From a checkpoint of a small mixture-of-experts model trained on Wikipedia.
Experts: 2 picks a token, a softmax router.
Below are experts of layer 7 (counted from 0) of a mixture-of-experts language model. Rows are named router (the router's row for the expert), gate (a neuron's input weights, with its number), up (a neuron's input weights, with its number), down (a neuron's output weights, with its number) and show model dimensions 0-31. Each number is 50 + 12 x the weight over its row's rms, rounded and kept within 0 to 99.
Before each expert's rows: "comes before" lists some tokens at least twice as common just after its tokens as in all text; "gets" lists some tokens that make up at least twice as much of what it gets as of all text. This comes from a sample of Wikipedia text that the model never trained on. Tokens count by the router's weight.

# expert 46
comes before: "==", "|", "=", "===", "The", "-"
gets: ".\n\n", "\n\n", "==", " |\n", " |\n\n", ")\n\n"
router:38 64 53 73 57 39 54 52 45 56 49 67 58 41 37 56 30 37 57 65 27 80 51 20 47 70 65 59 48 59 59 55
gate9:33 37 65 55 45 30 50 30 43 42 65 62 26 43 36 60 23 62 35 60 36 50 48 58 55 49 54 49 40 39 59 45
up9:57 36 34 54 69 48 60 56 57 52 67 63 53 25 37 45 32 66 41 60 28 41 70 40 38 53 56 51 27 28 35 61
down9:33 56 47 50 35 22 61 34 69 63 47 47 39 61 58 60 52 39 28 39 59 36 43 60 57 41 57 39 56 55 45 53

# expert 13
comes before: "-", "|", "The", "===", "In", "|---|---|---|---|\n"
gets: "\n", " |\n", ")\n", "==\n", " =\n\n", ".\n"
router:42 38 64 66 81 31 60 54 37 50 54 48 49 53 51 36 55 42 72 81 41 61 59 75 42 61 56 41 33 55 66 53
gate9:65 52 36 23 66 42 60 69 63 38 23 66 37 58 35 28 56 41 52 35 49 60 39 39 62 38 32 57 40 28 56 50
up9:50 38 47 72 35 32 59 46 56 62 65 50 58 58 50 81 43 51 47 54 49 42 66 50 45 70 45 46 69 44 36 52
down9:40 51 52 80 61 74 41 53 59 48 42 41 53 77 40 50 69 63 49 53 49 37 61 45 68 61 57 44 34 47 44 50

# expert 4
comes before: " the", " a", " his", " their", "s", " her"
gets: " for", " by", "\"", "'s", " to", " on"
router:42 54 39 46 29 47 37 63 62 57 42 53 62 53 64 40 20 47 53 58 67 14 40 55 53 36 37 50 56 76 78 41
gate0:34 52 64 58 44 42 59 38 58 38 63 38 56 44 49 47 44 39 41 49 47 54 47 68 21 61 56 40 69 51 55 55
up0:62 62 51 31 70 63 51 52 42 39 52 30 46 51 54 36 44 64 52 39 70 26 52 47 32 62 43 45 38 48 49 51
down0:33 59 73 33 56 75 61 50 47 50 55 60 45 48 45 56 49 51 38 50 51 36 30 31 55 57 54 26 29 47 65 54

# expert 18
comes before: " The", " He", " In", " It", "==", " This"
gets: ".", ".\n\n", ".\n", ").", "\".", ".\""
router:44 55 62 60 47 35 41 57 47 41 59 49 47 61 57 40 32 67 71 47 43 63 65 40 26 41 85 38 50 58 53 67
gate9:56 50 44 73 70 52 40 74 47 42 62 43 29 54 46 45 45 68 38 74 33 41 63 51 30 39 32 50 56 45 46 44
up9:45 56 37 31 53 56 51 49 28 51 63 45 53 53 48 33 58 43 58 61 46 43 46 59 46 60 57 61 33 49 31 38
down9:33 52 42 32 32 76 57 63 24 62 63 44 50 63 53 39 53 63 45 40 34 62 48 29 35 40 54 70 71 49 42 45

# expert 26
comes before: " the", " a", " his", " their", " this", " its"
gets: " of", " in", " on", " from", " at", " the"
router:58 43 66 76 51 72 44 54 43 46 51 48 54 29 67 65 62 33 44 40 60 59 40 59 48 50 39 51 59 49 46 44
gate0:43 41 37 49 51 31 46 49 67 51 61 42 39 68 28 46 38 65 51 61 38 51 55 62 55 43 65 53 46 45 64 56
up0:25 39 57 74 45 51 39 56 65 47 51 64 64 44 39 53 47 47 47 58 48 36 60 34 57 50 49 59 53 45 35 49
down0:73 55 42 56 62 66 31 44 41 47 53 56 66 48 51 44 57 44 39 40 39 68 64 45 27 57 63 36 70 50 48 35

# expert 37
comes before: " a", " to", " been", " the", " not", " be"
gets: " was", " had", " be", " is", " were", " not"
router:54 57 55 69 45 49 51 52 56 44 41 35 41 54 42 52 60 32 76 54 45 42 40 40 58 53 41 53 33 63 49 43
gate9:46 52 70 42 35 52 65 36 62 31 48 50 34 42 41 45 30 50 62 41 56 61 59 47 58 39 57 50 71 54 39 49
up9:50 34 71 32 54 18 49 60 32 47 50 60 36 54 59 46 54 54 24 51 53 85 58 26 38 49 40 60 29 35 51 44
down9:39 47 46 66 47 52 66 54 52 56 42 35 48 53 45 42 68 60 38 50 42 42 58 54 43 71 42 54 34 48 62 67

# expert 21
comes before: " the", " a", " be", " his", " other", " was"
gets: " and", " to", " with", ",", " or", " who"
router:29 59 57 39 73 68 75 55 46 52 36 44 46 44 55 52 57 65 83 46 59 32 39 34 42 53 63 53 37 54 54 49
gate0:65 46 35 56 46 37 59 60 50 55 59 53 43 55 31 35 16 41 23 69 26 68 67 62 26 41 41 27 71 48 38 46
up0:27 41 43 47 44 42 45 60 51 48 59 67 40 46 44 41 59 62 60 57 45 26 78 40 43 64 46 49 44 52 51 57
down0:45 61 58 38 41 52 39 54 83 62 38 54 46 55 48 54 39 21 46 26 35 51 32 51 75 46 41 32 71 67 53 50

# expert 30
comes before: " ", "|", "-", "201", " Win", " Total"
gets: "|", " |\n", ")\n", " In", "-", "201"
router:60 57 38 44 52 40 55 52 41 66 45 54 69 41 64 52 43 51 37 54 51 51 82 41 61 71 44 42 67 43 52 50
gate9:35 43 65 37 58 78 60 56 53 50 56 49 33 51 69 68 58 66 48 58 55 59 37 57 47 52 36 66 61 27 35 65
up9:60 50 48 40 65 53 42 42 30 66 73 48 48 59 49 40 46 59 56 52 74 39 62 35 36 53 59 52 57 34 54 50
down9:63 33 33 20 60 61 56 70 55 39 49 58 41 50 59 82 33 57 41 55 58 43 50 53 41 32 89 36 66 70 42 41